python train.py --n_experts=64 --routed_scale=1.0 --n_head=5 --n_kv_head=1 --norm="rmsnorm" --norm_place="pre" --norm_eps=1e-05 --init_std_up=0.0395 --lr_mult_up=1.32
Below are experts of layer 4 (counted from 0) of a mixture-of-experts language model. Rows are named router (the router's row for the expert), down (a neuron's output weights, with its number) and show model dimensions 0-159. Each number is 128 + 24 x the weight over its row's rms, rounded and kept within 0 to 255. Numbers have three digits each.
After each expert's rows: a language model's description of what the expert responds to. This comes from a sample of Wikipedia text that the model never trained on.

# expert 44
router:132130102116125146149177114120132140125113153157138154109082126119098166124089109118156139120148131097124157112160113153157117129102126154128135096106160116098088127108121142109136133136159145139093095125080180124151137101107113085129081126140190164127125125092170108104146143128161124121092132096118132085138161123102137165118114175118163088160149138134115115137121101122123092076105144137169155126152114143097151151128128108140107150132125125146108118127128126150165114148092208
down1:101075123129089148141145081095115123134124121121212154059180151131119130107145114118135148116120139148124118117162147121117125136154153115149144119121132140085171105052152138131135109118121127132102149109185115142127124154155106106102129128155132139152153157148100101163127133169162131088158169129119131137158084124141128118130144122145146139148150110139123129129137093127121170109145129128108189122118108134124137144150093180102085130113120164118135136171128139137139103123098155
down2:155090113129144092126161128111147116150160121146061120135112139133101107164126091114129106122097104162140117130128123098121126147126152138125136144141090146123135105130170144100160118111137128148115093113106119110129128138100081122132141161116145137137124080085154128147123125141079124154181097147068114102176119093141138155146160105126081159171123140129102153153142113120132076147137139156093182120105124151122110113076142155089144149126146094111096105158129123081114122155123110
down3:164124155135109120107144087123146102135116110136133111137123141092102134101125081105108124159102129110118093139166118086179116103146152160166129133131107187107162098118151127098133102105112118143132126158127105128161099136082096107111109176149149164094079129154154124122130116129096127136111125147118114149120120081136088120149094144168139155108080100153127167117149107113133126167116153115106127148144102068093159117115133120139151138122188103094154104146157119119139120148115157
down4:125112128124115117120151166112125145144121169163123092173149075092123147099155065149103161111120103093125132179090151108118074108132120175118143130181123141162142130137124120082138126129140150098161157105121146146122144169131133116095142136126125132150117151132135114103123137110162098137136122127118108116103135150108115142115137122132124101123184135198169106174133127080123167174155078174173124115112127125109119114124129135138164143112138121100164094123123128097126123132124140
down5:160128110112148178096069143088160121155119130121146152103142131145110135114133117092174141107138090143115098098148111089111145108141143110131111091110147161149102157124111142168104101124149133130175139110136143103115138124121137077119135175110109066119097110129122077144155151142131086097091094141131123140120079140103154117136165158110111097126142106156093156129167140154147156102182156127091094098138083119143128142149136150119132142126115143100114125123118149160144137144134106
down6:143089100165142118168134136157142153125121126142114115100126119137122074148113150092174150165097103151113139116152135134144149148078156110108066116125111128142117160116112127109140158115166127087143108137118114172125127149146181121145147081106108130093127147130112147119130095117107168147186116133078118161119150168107132136119129100110137129123138129153130173115119123084108146105126089159125124169154156152133140148109154112133133080106091103149112138079127138110116087095092133
down7:117131149117114129103139143156120085127116119190086124118139141149127145073145135137107093119177166153129126117163100102145120104165149115119143169137137127083117163119140145131074076141111165121141117107092189159142134171079094102116101143141105134163103136119133144138154102177191120109106146146105120121116095123126104109147167143138130132092150123129107113132072116122112090101136096127121138116133117108147113123139128148093128109122088106119091124163119117143092133146110139
down8:116083091137173118085163145144135102133136130126122096082118150127129148151084100106138167131106167120151170112144172120147125127122126122114138109133132115151136145143087143134081107146058063133133154126085123143101135151137139087143098102135123146192107107084079123106135102120094115156113120103139143144112115112088085097134111142121097140126145164096101156119138126114110115141133132130105093140097138163182145129142125106129138151143150096111149100105138106117121113093136129
down9:101077126128108146156137083111120133150120152171142137129128128115133117140145118137115154143114118120137124099082148128154108115130142116124110125135112073142135149124109117099143131123121114132123093128151084154172130107108175053146139127102100158141109131103118120139087087093140160144111122127111125175146107130175151077146148122164123121124146108125123119124087175149097128144093144109147119107163117085057110128123106120084108158163126142122130176146076106106141095095126123
down10:113123115147137159108147103099129170170156108148126139179119127112100158125150134135131117118120099158113133136131121149077129162087092120122138147143111103105159126104182142106118095129127113137135081125117123119203093126087129114098116104131143168136142116139137108104133135133148129116131179100122144133092160171141123121114062155112123132168082119162104121129159105137119113132121113113161147114127147127119147096134110169129154115147119146138160196138113142157138090164076092
down11:151096159109142097136140146143115107151137130109128137162126122097114131121121153116138079162146123148140112142148127171093116111133151128168096120098099144133146122133128104164129157107163155086114165148137111109147121136142145173153109119085124115118144151078089138142134112121131120163110161140175146107151088157125121126147168099139132148125123140101141096135121108121160112148106138138154180085154194110120108092190141156147087113160160135111109144121125179178153134159129147
down12:108137138170106140110154107161101077150115172106143106118156150132130099086135146132119146166099112169131158125156177142156106123141078115090160142130141139130147142117140118093162123134158145145177141083117125140133138138103163151127087124174128101110143116126170106064133120134151101134128108122124125121125131146083154164126118160163115096129106108170134127089098097130154096120080128120164122161103143133163139122104143117148145127154102117136125061114121114159150148127114105
down13:124056113123155130174125151085139096118154128103084147167104112133086112121129141129180117127122168120111111071139121142139118138152155144156096137147114120166148140144128111122163167093138128108088128139180105134145135145176134179121120156114139139142119138107101121129150106112159131129114118096160162139073113095149115114139127128104150134173138115132130138158145144079137172161129127116126126130125109114075139115111201127128088120138151138145147082122128129114123090112113105
It responds to: Latinate prefix pieces. Word-initial pieces of longer words, such as ex, con, res, rem, dem, pro, and capital M or V starting names.

# expert 20
router:117136159118124158135161146115146169082189123129121148101103160158128176157104122139167156139145126141125125135152118118150102138122132142116090157149148108134112140091127099121141111147185134096096115131102120145133129128157106097163116163123157126129087129092139154132084132135155132112145101144094099131117182119109136117159136187141163121149157147109127090155149109158074106100113137105145123130151058153102127131131114078124078111126133149119090120115134107134163109132134151
down0:187144121117111149165134119097144088112124124140102124131126145099117087132110144169139195119102086146143124152101151159110125109110144143128096123107144122152178125121172140180124133173121104159097095136125118134124087124089113183125082138140155135153133127095121127108154162105134128109114126090146149096126142110126158091113143138134110119118122111143123134103141140133132146142103107144131134135151159139098125186149116152125131109172067140108081151152105152181158169147138134
down1:109149135161130135111126088131119128101140142178113133133169140140164116137152078125128147157141140125138149128105151115061147118122160142116109141124100125149126102127148139160150110115137140135147130118172109105112108131111152140113151186128165134109102150151071146097168181131069130156126071137111157092160117171126117067120152128128161127130165108102107158123109109103125108146148085117087115108144155120140123121157122089127119112079148107139134077119151117125113104105121132
down2:145142114133141142152115095115135083093137131117144174109116070090157124137119117135148112068135112130160128123122165102107120082152132168107157144125057125145119105187141143115137147081155125173142110131091068150126096143108138145142117126152119119091108163141130151140107173127121126110129171130132091098113146094135149089145145125112168120137119132100067119138151123103141132133163144156149134117117176136142147174124129135133122124117139135153140146164117135151115101157091121
down3:113165127162129135133131152156192154101135116111151101143135138143167140134126151120151109128117150141191111178175138111123153139166165112111135121099110122143109094125124140130100120102123157144128118117149131121128151135156172124110135137140169129163127138110132126156112127136114136140104098122158135127164049132148126102080152136145119110105131097118094138124052145146141130112172139136131131178151173154161086090147132109087085145134142140151144155108122130129115161121171100
down4:188148090095139161094137157127133139150119115118127119187133115145157107098117136128109135109141109122124114138092077101137153152164118110136144102110076112167149121128134145105157123111129127116111180144153153146147135076126132116122153117144187183085127111147150127102165156137094138109106150104120103153140125121106083122122124106099153144116099105112140135141170114135146134110148107105160095115131173133127137155139117105108160137131196143131107115110118099106123125145083074
down5:141132145130112135097137125108077132120152152163091109149099116122130100113090128123159088169127111131110133113123150118111126121136155134125149108161139136093123178068121144133133133116164142106115121151153116129093161105142097144155138125137113105108087132135123084122142103138140129130098104120091086139088113159130111078102150114109092119125140147094162088116102097131078160098140094055128103159124149121124129126097108119121111130073124093125155074107117123158105127139075135
down6:130121099100113118105096145127099138119115094099161150100149097117118117130184108108129144127139068109104164122143156143108119169148125095137156130122110150157135142170150129136131082131117178126160127094125144096131133133091146109128151149076182117088110156133115135134128127071116137135107127164111083111118116177110156114117134148082167130135106111152107121128100127094108127154133109122094125124119143126107162065119126137114148122142122132114141130189176098106105092136142090
down7:161139146130130177160065105106127131150118193141179115185111155107111133159133073112115116113120151118141139140137135115182112147104157084118103122158131136100137102147134131114117137141112136126085103149133119107137127138112112149109130087162153127116090153130134117111084135157111152097130128102152091114080111165108154202109137096106121128109133131146136139150167110133107129149134128112081118118185121124138103136149070124114117125139100141146132137169137143089125131154121131
down8:163120129147152122155131110129108152136144133136141098107140087171129140145137127114171114119135140157132097122141106134167125142114140135125175130147168138151095125117107128181119134148139133125105096091132106139125142145131108156156144110152097081110124116120040121130143147146136137121166161156144142136105170150102164140128127116047133139101094099103140146071166128122100169164145124148113141134095061138154129132125166128128125135110152142100107161107118128179134136161143126
down9:116101139125134102147140125131116159136117163149130165147165132134147118134163113122118124071147160155096095136105109130154051162148115112111143141093107129152117137099106111128152133075107128139127153119103110132131142149135114186101139097118135154168155068113114125151080140120123093126107141106155139121122165122091141122121095131128117168106161166104122124155074131158083113144157129150150126077137093116101112103130163127136144115120118099090179140123107115101145098154106112
down10:116116128162110141128153137084139143146167130109126136133155126150122128103125155128139116151105137125109110138146146113101128169110108145118146110096154139129128118143110160087122164110148151163108129119135133141197112151158105131178093126101103119159140144146121087110169116138167089108136156126117097136137095117099113179118168123128122130149154129117126140137123161100123123120167130118141115148168189095155148146139138143153150119133131211138121178097118096161098187106178122
down11:133136145142134103131138122127070139141135176066134120085126149098114132126123114096114120135119098112186153124115167120099163119110149175108117136113118136154099066135132080142134144082140171188107134148126130091127148127091102061115126129151099118162144141125126075132115131160138110140155122156099136134185127118119145128118112152117140134137159121105140113132155147112132098134184143129152169111078132133119095149082131134120146152109125153112095136114147126134160113146113146
down12:156138156124109161099115139167115100098157117136125136145097140167148164148128135113162148127128130158146162153150118124084121159142127131120127103161115171112150123162116110151137111113151129145098166138094133145184127086145101146149133129137112103140069129157099098158152121121162149147117147120161183114136121092165119138134181148117133165184154124123112101158142104113134098102089139124129157114129111146199166139130095115113146120124129100118184112137149130154110115126151097
It responds to: Digits in numbers. Number tokens in tables, counts, money and dates, such as 1, 10, 28, often after a space, parenthesis or dollar sign.

# expert 17
router:113135088141111136145170115122173153115160132161168130122118142142089187133102134147149137097105156119165125122139107139138111172114118134111133136107133135124154098128111093143112159157165130138122123098109144172098159089117105085157111138161159122129126136117151132123120138151166123115114102142104118113093166083138141146126107129113130117116172103111098092146134123145103100097122119053168086127134091150124153153145127064096119152091118144099105149104133109166148108126127171
down1:126121110151137136122099129164116134119146113128125134114089128123125159153160105146123132147148120179135091134106166148124090084118161158145150110154127155127159119139112101118097143133118122127094172147155138131086115165171164144142112125173103122123147153095123126117099137147135115136098167103149153121155173157137113115148144118123130100131140103143127152034168155112133129133133137144175095113119089157128138164163147059125156159147153094139118079159141147105127134156123133
down2:165119134124089119122145126147111119156137159107145169105139124190158119109125108112135145121143129150148143120128104087172089157146155093127148132107074125120141117125132123134095136094181166095107100126139128106112162109107127106138147134125129125139122133111188130115140132125172153089071129120105100083103107149155096133126093149152074115154120165176135098134091141155165129117141137152086120108109141086168137118115123126078100128111137104103139140148164144142156135143166122
down3:140155162105078150121176092121135144115122099092142158111103141110114112086115140123122167142103182109129115101096103143128172173123112101134094147108103120106133132114130130116129127113176097095149113115077077128167143114125076128132122132142134119155124092136125141116103139083130146135121165127117124097142169151132091116163116115142096117158108152108114128120115080124130138077149134084154097173137177106168113140155106119098117118113105122160138118128126133114135099127075100
down4:104121142157099110151137183077158164108141109144104108131118151091124124118148125161114139091189118121118157127138119129139106126109136106171135183110133149149132114102119105103138118169118092127118163103158117185152162109122108072127117131109122140165119127138135164138118125098139118093130130112061165148106136130092122135134144091137133145098147127139154141093127147138180127086155150180131129112157137106131126162126112123160128122104115115172107101121148107181121116103151093
down5:084132139104126182166078147140108153108119114094113137102130126146142123128129146115154122121105119124091115083169125143152105143133128102114092099131116141112108124162123149129170132115094136152093136102125147102115120154176140128101118102102146088156061055105138116136100107097143168140155144104100111160120113120168145088131145088128119097146148142126134146123110112136107113143144111130115147112141164137127122112144139163138132146126166105192118083102086141120140100153077118
down6:153106120141129090155104108140102164118156097136105134103158115151136105133164145129106133118145146133163132163133147142129143142126153159117088100134160114135156129113108114142168120120159153174079139136178137161183135143086124162143095112114071114129136139113110143134108119166128138146143122098157112129115106125068076140139120148141119137111157115144138102119140117138158167081125167148115135088172105114128109060144103131127146131145124170093191140120103111139149125156128115
down7:161106086129146073097104124165117130168112142101147110131092146105144162123080157080153099116124126126140172110101109114089123105101130110132108143111160124141108092139139176122164115135119130143126122107166110119108093138153121158102099128134152136140149133134121130133130111139112110124103162130134140089119153144157101098149111129128146126117159104146155106112070153142055133120131134112135146204144133151116107174106124103191153129168121090123133122123120140137166091144110134
down8:115095118134141142102139128166126104160097108114127120141093116111124115087121119105134149141143097203096114138169165129097137158149123152133135124127123142141126111136139129108101101148159105112119121133129125129110132097122174104117153121129075155114150137148110143128106136058114079117094127136135096136136091162148111088150085130089112132124130095115127138132170118145150119115100173105120128183141148133135124167135140124151166101091152092157139170143147102116080130098067097
down9:127096094171098109104132120153152150157135175149124166124146100161161121110110131083150164166132109107111108163126178180102142126155129142093131141147132118147130143166127068150141126090132118126152158081173085153154148110112121123111107117127085147125088108091094129129175100093147113164140114105118162146127141122124109160123141125148169148138138134146114129125108109132129105175095122112126127146159137096127133133139098104140117146162098150097107150137100100112132130146101076
down10:102095132161119130122132105152124134178091155127107116143126118152072118105124141129151131125123136144082157118164071141113095149113124133151147106172112151120138132131140097078135104088074156141151086154130150151092121118156128200099134148148113132181156115155120121110141137165099139133129074125123095086136110134155110124119117149098130123116131117152134115138101090075127128118113112101074158100126118165106128162140146098155132117143093124130108132135164158094128105118120143
down11:150160115080147134126101178115113104156121139149111158140140113109118157111098143157176127147112116110122099136145108168130115090129151127118092189133149133128137142125126162150149105136130114116096128101114106127109130130162107082145128132141144156132155114138136170130156106154099113126105145122133129111121147126151095106103149106098127191119183090157111150112103107153120061152185083120177134115153128158150166123101080108121155138107136164123107136105149132140140171112131103
down12:151087094162078150099107119123145105119154111126090151115108104094128162099072118156105127093137119105149109147140114135162113143151122124123147137156082145123112151127151158079134116156134108119097120181112129159153101132191127121123149114117121055157140091123113130112135121119132117131109111111118150149085133105163125100124095121147085156141152136126118114092153128089109138123115121087092124113106153111128124131138071126135096132140113127173108136115153169104151091158102095
down13:143138141113110077131140122121150138160123121107119138143115154136112104127132100117128170123138087156103121078151076127122139127102099145149109093164146130146149114113146140111167104127084162128132140155140126112156133117137147146078148118152074089145162173112145155104140129130114085141109175130126128131125089112191129126112107103131124163147124157089105142130160097149182123079146102128148147093119084115124137132112070094129109133143126163151144103162128116123137074130164127
It responds to: Word-initial f/w/c/re pieces. Short opening pieces of words beginning with f, w, c, re, dis, e.g. F-amily, W-alker, broad-c-asters, ch-anc-ellor.

# expert 36
router:141151141158128121144140109132161161117106122135156146094139156143125139145102149120127152125173119134127121134142116172168142141133117145154116110116170121095107084052145135143118165170163121132073105126114148131118136081128106093183097156144128113144133116120125132106127127142116126144148144109068122117100139108109143116136140178134138127144171106089115100135145128130111111131091120079130136115161118161126124118130112126118114163077149164097087128092158084137175141171090160
down4:149102119125134127101145128188130088138143105097070155100124117117137145150131110153111138167177099152119129171161115148156146113114149137115141158134154149146092116133183101132165129138122134103147101091094119145121125112142155076159141077141148133151081131113134146125134137099142154144131111099101168134138108086186146142129131129102120145115142159180134134177102124084159141125085111123081157162149112100136163086109125118135133128125153128145141131148115123098157127147144119
down5:152127106108142137124149097107109118158135100140155133078185106138127128105122114134120103123147132150097161132136155109168102120160129098094143130130109110116081134107111133128104123129143072140096151085161112103091103133120089076140107123085116137151144093166163146150108059118142122127147131127113125119131157177097134141141173170120115088101155132133123128161105096132101083113099150140101125119131130123157114125147116131129115087101133146156151152128167107123146070159156111
down6:170154106150136141110111092112125142132076140128112130152165184148103123166143109102116162132086155106113131130126148156111138148127124108122138104142135145130168114153145105144161135124145122096107094143136145151128168139137140099161154132094121116148124110112140169139152138148179161140112152072136113151127188116120078091118155142157100184127119157142104145142124129144125159178103131142085169127142097157127136197131150149154137165150100135141146131107140138131156091110118132
down7:153114128164088116141130119171146168151118154117203118146167148129116119145131102094140123118162130120142156140115096135176135129159128141129150114149131125155133155081115143142134147080103135148110096116136150125109119098159185148144153120103105135148134127122181109142122117115136171153140173136134152068130119112119165096130119148124099146144131129104104184142160175130108136095106076146094140130093134108119123105146167152100173129174170153128129117142158115111131121137123119
down8:124101126104104140149078101117133098118103134134105133115150144109132165133169144119119118112132175088105114148139150132125144126106128142158120088111111105126130106109147120126100180103112075151133142125117124165121130095144083111130130073157142109161113091107104116118134116176135104135153141110156182086086112103123153135106142130151089127102158130072136156161128171120171100144125146163122167140105110136128126145130109121107109150125081145125131132135096156148145163162200142
down9:105153097193126128107130156102160111112117095149148137166113129090106116162161108145101095140115145118110164131113098153174109148170093151125179103119128112150128131100148127144082125114105143126128114112116099114126115059144088110118174123110142177146086130095119114112157093129110131125144100131125108139092169167134114141130146124147118088124113132133133062125134148133162080153120130137151154144138123140140090154132134091143077134131128146110142098159115143104112104092134136
down10:128107093098121147073139135169146127086112151135149094136140131146142158152123093136123141168140110127091181117138104113140087172121120109153118163140112168068169158103127193156167151131106114160128129149096099149092112128138130149096165160135124112099103122144103134138121141114142120077086156125124123167152147135097096126124131157144128159152091147141133132174125134123106097110112115106129138140162130163108157158131092140113159129109146090116136133116114144130134161167118096
down11:099141122116129105104118136078139127155131095137129164171126149122148142133112098126130135106114121138127146131117137122145162116146128135151162118137149140141122156098168102136079076084102155105128115122129118167156071106127142118122127128097178103105120076137136126086183108166100093153145115095086149091113114100107123092136117098105145138084106150109122132142120133130119066172154097174098098123127161129126139150119147132099122108108095086099174127142141107123126147133101118
down12:152134112106156095097131083167164133148166154167119136099127140161164115115164138093142129140125118109141147057156143144115119160093154101118106125075121119122113155145129099136121131127151104119114142146125152094165108124148129085136153158157107102120147096158138117151121128173150125137123143131103145129136142109105125083131144129137136165130127153097076148117120099140125108120080174108139139144096123082121121141122084173174150103109121131163144142102160109107159162156165095
down13:130175110134129101140108124134163110079137131121097148119120144128125093118129132181144087113094160049142143094080141125145092147107103140129145103128143145088154073129159102157115124166134158128147142120125106118134112142123167129149173137083127133175137072143155068127138136105090135097100164124134107111151158108133127130097109178115140138114138124143097161156094091143107105133122119111136137132126118108112127159157119129097121109139149136141079144084126123130158143118130145
down14:128135143151135149137107157103132132149155131179137103102122171118137111176160117132108179118093118170148093099132119137091108138151132136123107125137101128107133146164089157129112112130148121118143155162103112105119127171122141128118150151164146166129107106141109113127111160137162149147097147091123140118069147097097141106111129154148149180131100144130086107126161105161130140112121096135096130163129110134071161141083170161149162076172103130146138128138156148155123097150100138
down15:075147158122147141116146148130134128148125103065100088118108089122155099088167113113145161126159125113153148140078128138122131129124123123118158155123107184141150116171131136087153134148159132073076120100117152159125128125134073156082109126107175112147119129128139115127127173120135167137129127141171117135170164139149111144134135142142161189154137096150153121144102134115148108137126122117178147128151155158136140108144148103110110118106144124149127120128153148100148140145088085
down16:110106109097075142117157131132155109136077125140165153128131141141136122121147113095103086151096130129114142148109185108117138095149113147115134140130133110112128125126157140128159134101117152131109129126138070172079140110151157182140145138131141113169119094122077087119084118089122178180145129087149149138118115126126175145080152102150185153145152169121138148124132168133132149130107152131125140129112143134167127143100126164112148090135133127170108153143108130102145111130152104
It responds to: Year and century prefixes. Leading year pieces 19, 20, 18 before the rest of a date, plus spaces and en dashes before years, as in 1937, 1995–96.

# expert 28
router:122161153156101146162147134126150165098128137146163150094108149124110154149112120139153167117146156113152148119139095162168106156103104171134101145108162107104114122090127116123144136154151153119092102134108143126126144093136093087167101153148170124119118118093154141117096139140137125108125135158101115087115156115112144142116112175131155112160169139095122097141140131137101098096105143097170094112147089164108162141136122118135103152110129161107085137112151082169171133152090151
down1:116073110119131153143133111110128135143127113117132122161150074108143143126160144083125106148168165151109143134151122124142134162117144161176081144121115160103136126130140080100135136118124120143139158155135131133111132122157170154113117149126074146131154159104128134087158104091099136167127097111180152147152114110155121187126144131097133132105102119086166149146134130147152135122128132114108145094116115081157124097127137128094122160096126090141165084114157136109167082080134123
down2:144156102147113150107122143132123185108096158119115102177114127107086120133141089094131116093102162101120146164141124150151122117143108133143123061167116124115133125143142109107157149173132137123140135141146134148121094137160121153138132123140095161140105179141085085117128127122124108124135155143147118177151102113145106057176108147102160096143174144148098109161136105136097121123128133133097147083082141103122097124136131116137103095121113075122137132108150142133090095128142109
down3:137152134152112078126154124116111156122106088138080146157132138145116115152118143104119131104158143097141140086132147097109135118136128098138152161073166097131118142151102116143115158153105089152111113120183129163156113146138099121129164078101167156161111074145142141118107107101127119123139165107109105127124184118186147125130151118145124128120131103136116173112151115093106124144115185118163127113181132119094128114125137155112147133118146121137161154181132142122132153168153162
down4:143096125116174134113125131117095130116163111142125166156116103130158119133155150167151081117118124141143137168088122111102120189116105194138097119124097141127129128143108103129159111108132141119138120116147124097150110142117135123146147147131102123116107105148172140103177184106092116123146139079167142193145142117125099154137096143150141102155132109120095135114125161175116131126129150196111171125159123162099135106126123131148118163115137126106106182132116143175112150149115141
down5:135151127100112095116119143162104168145134097122123124058105160135092147140091163151130159142143116082142097133085099153158114130135163100108081108157125154140143110130110137155113154145130136128157104128096105159088127130096118148128145107153171116139136173151194101123133153143145131130155110133155134135135110148135114127111080136154120128124115114096090122123189130124141070142064093104138114129166109142124151113114129098107106134158071150144114134144118116137147125145131110
down6:129103091132154143145141139102137140137076139126111099133162118125107167177145113073147163126136097103121137088153135143097098167106105080138113144145064131120138118113123144131125152102090117084099088104109121103077103105092185100134160133155109135110115114177114098122161131120130102135124149155142149096151155139128135061137099123142151157141106131109098148100112158126136118075131122104120127115154126134118140131121144183171153133152140131114137116144133149111139110105108119
down7:133141151075149148115099122109127122173158092131145093133155146189146168077107146099094144156118085103138133130117115133117112116159113103138123166116109087116114161152111148137128132152152106139088160098109135154154126107128144134166135146115086102172167091163168121101124120131103139128134138121145079122126131113154084121136117146159158107155130161136111137118132168090148138116102131141088165148141156169155123145123153131147130087104131135156159095138154130086136096155153113
down8:144139105165136161100145115100132147090115144160123116118134125142146180110142111138082084141137128149143124134134087134095142154106111122166119117123125128110093107109151122124148088157135182099089154137105131115141127162120120103178108154134136130112154087137132140152118103172111106124120112160111117139136100141148111103117165102168151077115104121121123096146104106165102143133103181168135115122097132137144054153135127092144137172152157101114104137163102139124174145086110135
down9:127156123113119147154115120098123133176133110093163169097102130191125145113151150089145176138149136131108110171150110146100162115142142130151137110127157111123171096141125074115128131137108108091094126121134112115110096119105116097165162147130168111134108119148110142126136120147109152157082102175158158091172084138097153136124138108128119147162132131110105129162130104138074115169158163103083111104115130142125130144087122133109116103107121145114140152124182111147136142098102103
down10:121089104100078150107112113119116115126149176154133072110144126116130126092098078120118123087177125094127088159141111094148144166117094123110190119138130145133087125118107135129135157115143161110137083093149128168107131163122152075103141114126148135148159159089138141144178142156120153148118113185105153132136098128126140148148166083177165129125114116132121155157132123099108146112108118147129172160127098134127141128119122090170151129131152119117154131160125114123112141137125127
down11:150150093080145093134112118154118128095107129129139112110089121115075093124111126144107105098100146190126117118150169136126133145133130132118119153156106129156132129158179119148140127132153112139125134161144162129127132139111101058104055136117089157110084103131133146114112121108159151128075151160142116165145120142126146133119163113128074128091151084137140092117144128138110155139123169123142113146132146099136176114132106158137120134097156120120093163134142141086108133125105178
down12:169113144160100103125135128097097141123153115107113153105185118117145147097113144168129209110114073132124153131132151136110129114095110147133157116137109084128138097174117177130167138109112110159167188117115104108153105135101086115091134134126154125140113134126124147175138144139153106155160187091118159116117151132097125127094104119136112138141110125107154108095154159119082110126135123149138145141147094149108118142113123118102111146140113091145079108113148107156110138135099116
down13:149134129149135106115086183123122102127111133117135100145156149160129112135124144154100141094135091091114117102123150155152186134108168126098148118110142118185150164137139115162147141105145153144135113164082131110141132147130116126084147087131140157123078128070124110157141113147133111147112141104098120103111123116080077138149089144099104121143112101135145116153108136112132122110130109163162168173196149115144113135129148173170135129141131079122133142153091146154130108128130108
It responds to: Table blanks and years. Blank spaces in tables, year prefixes 19/20, long digit strings, table-row endings, and a few verbs like arrested, declared, war, Nominated.

# expert 9
router:135194144126120162148138128123156162098147141131152124072098133118129119142125117142121139118133190102145156102151063137163096160116132147135111120122173109091124103140131133140129114135134149110082104152084132131150121104119105083181127153139125130126140117103140152134122142122141130114130108114084150114097172112124169150105141170127144124138182128098138095113110133114078087090121139093145097128156109130140133147132144128144114156115151131116067122105160104142199130126130125
down2:127144161090122089174149102117121161118121174120150119142116130100076124067109118121104105145134105113144121135127171147150113105132106159101104142133110127118091126131128093099114101122086133193115179133138115151112106162112082115116119107122107122092115125159124092083133133136123139119097113088127140156157138145096090150100135120090151120149131102128130138141143099122128127112159097136146103106122095135168132142176121110067108095094109129130065137142134110142085104135131109
down3:129142118121108143134096156162154135142109140133135111171082134109112138136168158178097131081139164168134104083134118143095153152145101148122158161153131100153156136099131113132117135125158169148148149144122152094140088175144115127123107120108100159104165135112093146160126127135135111166121108110160116074123120152133140114127150088109120140167157101131156115104117162133141099179162099106138158152108137085165115138160103101080124151148152094124156153107141160112118123102121140
down4:096141088079117100132158129128121133120142121089118158127153121100106126105158139116126174149121169085099151107112135087107121181129102106115128121150135103148123141095112090111123100176114129136162142096111118063104114151087139091051144122128096137173137149088112140151101088124164098155163118118153174147108153129113125149137137143119118127158120133109149149111179107140115139136132155143109143144136140107110107171150122115150114135138096099128175109124113151091124143117114114
down5:129153115101153125098110159134059122135131157099137140121137128165148122136133117150114120126146126136138140143120123166094122107144110069161151107078107116138189133151141102119175170099098142123166106131108094076118104118121120146102113107134131115141108143126117152098114122105148146098136155105151112125147133121130116185091127125139121081131130148097108125107067138104113097088108082172143106147124143131157147118115145127103126121154127159141130154095154203107117098097137111
down6:154104112166188117134149151133163105115102110127131129092067131138120148124129104128135116123157116126102164125146117126141105137162160141159119131133175166101121130163140159160173153129133094118158140157111142082130152116157128125131170135150118151158148162164137152143157088095126134151132097124145163131108105096160112097100118121096096114091112156135083135141105179117125132135131112127093133125109149058120126105141089175135146138115159105125127150100151103073124147136143118
down7:134066157142124166123110126118112134157117124098114100139173127102126145162102133127144118128181132091123127149130084164135132132144141122100108124127101108123130151167132169179131123122154153150120136099125111110147125111119099098124120181171181119130158128122129151136121099159152093113121135111080139105110140110150117138086167110191123174130118135154078114126105137132104108132101117166110122089115120108154112091159123126113178116098104091158112103100164152125132115130164161
down8:146141086142145115131150133163118164081124145097148096119143115119108159131148141107111163126096150148099090179133135136123146104144075128148148100126107148142145116116124116143167133174115198115139131148085115156134154154144141168148104090152130128074107120118091131142163105128132142161128142125138093178150128126100114162131105146131140121102151116114137151101151143104166199104094100129117142104143112172141181148114154154113162145136157124130146130134119147111130138139102171
down9:112135109144111123135090156095131166149118118125148113085150131108132135133128167094131132126133129168157148143119130101091122153161115105107122122099118058124133121199137136115144113116109131144116109105149091115104140123167092111119120159105104125154163124106140119136162142140079158119123095099154160145148174112106117116106148146142104109140129140090112168143176148142118153115161087145118105150154141103093093075165152109121127085162108135157147164184120147126143103148130108
down10:147092112148137133116139097140162141120167118137160116162128122139144081097148134124128125121107120131155125100155140085127150034115124080167120111145116117123178142149117115113134113120120183133106161166165122171102146121136122188121117114099123103097141147182158119143130093128118131169143139122135133121144154125111135098127135108137162080131112154140161127126111117127112127146110118175109157129131137130112142163149171096104108114143105070145134137079159131111137150163132091
down11:081102160119110122135139136135124143150133131122147119155141121098104095141171149121106151125101150125105117132137123117116126102048140147126133137081126151162136107127175113156138079135075139125151130149128128129131167157132135170096142089164122117100169107118088135154123129171116107139127099128111160083155124079110143103146119146126107153129082128119142140093141134107158154106117148139119108166146148134106088182127110107144073119136115172086144145120128092111110143085098144
down12:129141143098131136107160090113098105123117137125132114136167099111110150135146125138118125183108084146094172144127155152134146137144124149158150150108143138119108112122175119093162163139129106143150161152116104145107146138148130082153114154075173119095138141171141114120157119110142119175136120098145101136134066123136169144143122172148133101113129152115111126120139097104097110181156137078155149084133116120160133162161085157111119098127159135123126147116180133127139152116171111
down13:129126142140098118120156133084146138132145113126071112118090136122126104145108118126092117139146141143166094133107152104077146133147108163115155112135121161158108132126168166144134121118106116139116112120116150118120161151132097108135113140146134181169102144176099102107084117138120146144136158139109146142133140084135179138105161138134086129108122112146116102107135142098102168127116167143130114129106150173137110083152088120112119138122059082133121109061093134151132153104157170
down14:123118130165078147127110129130091089144143133123150143154103141115133152162108143165154125147084131140119096167148141180092116176127091090148151124096122155127155118087093128119064150142121140127135136088125145121124133153148159105134127101120113124105141108108098099075170130144139112123139174113114138093155158141051109109142119160140080091091149119158143133129160150113115119124142098119131084146107127150101156161137119105092110111138158146121144107125137134127106149144108099
It responds to: Space before numbers. Bare space token right before a number, such as years, dates, measurements, ranks and table cell values after pipes or commas.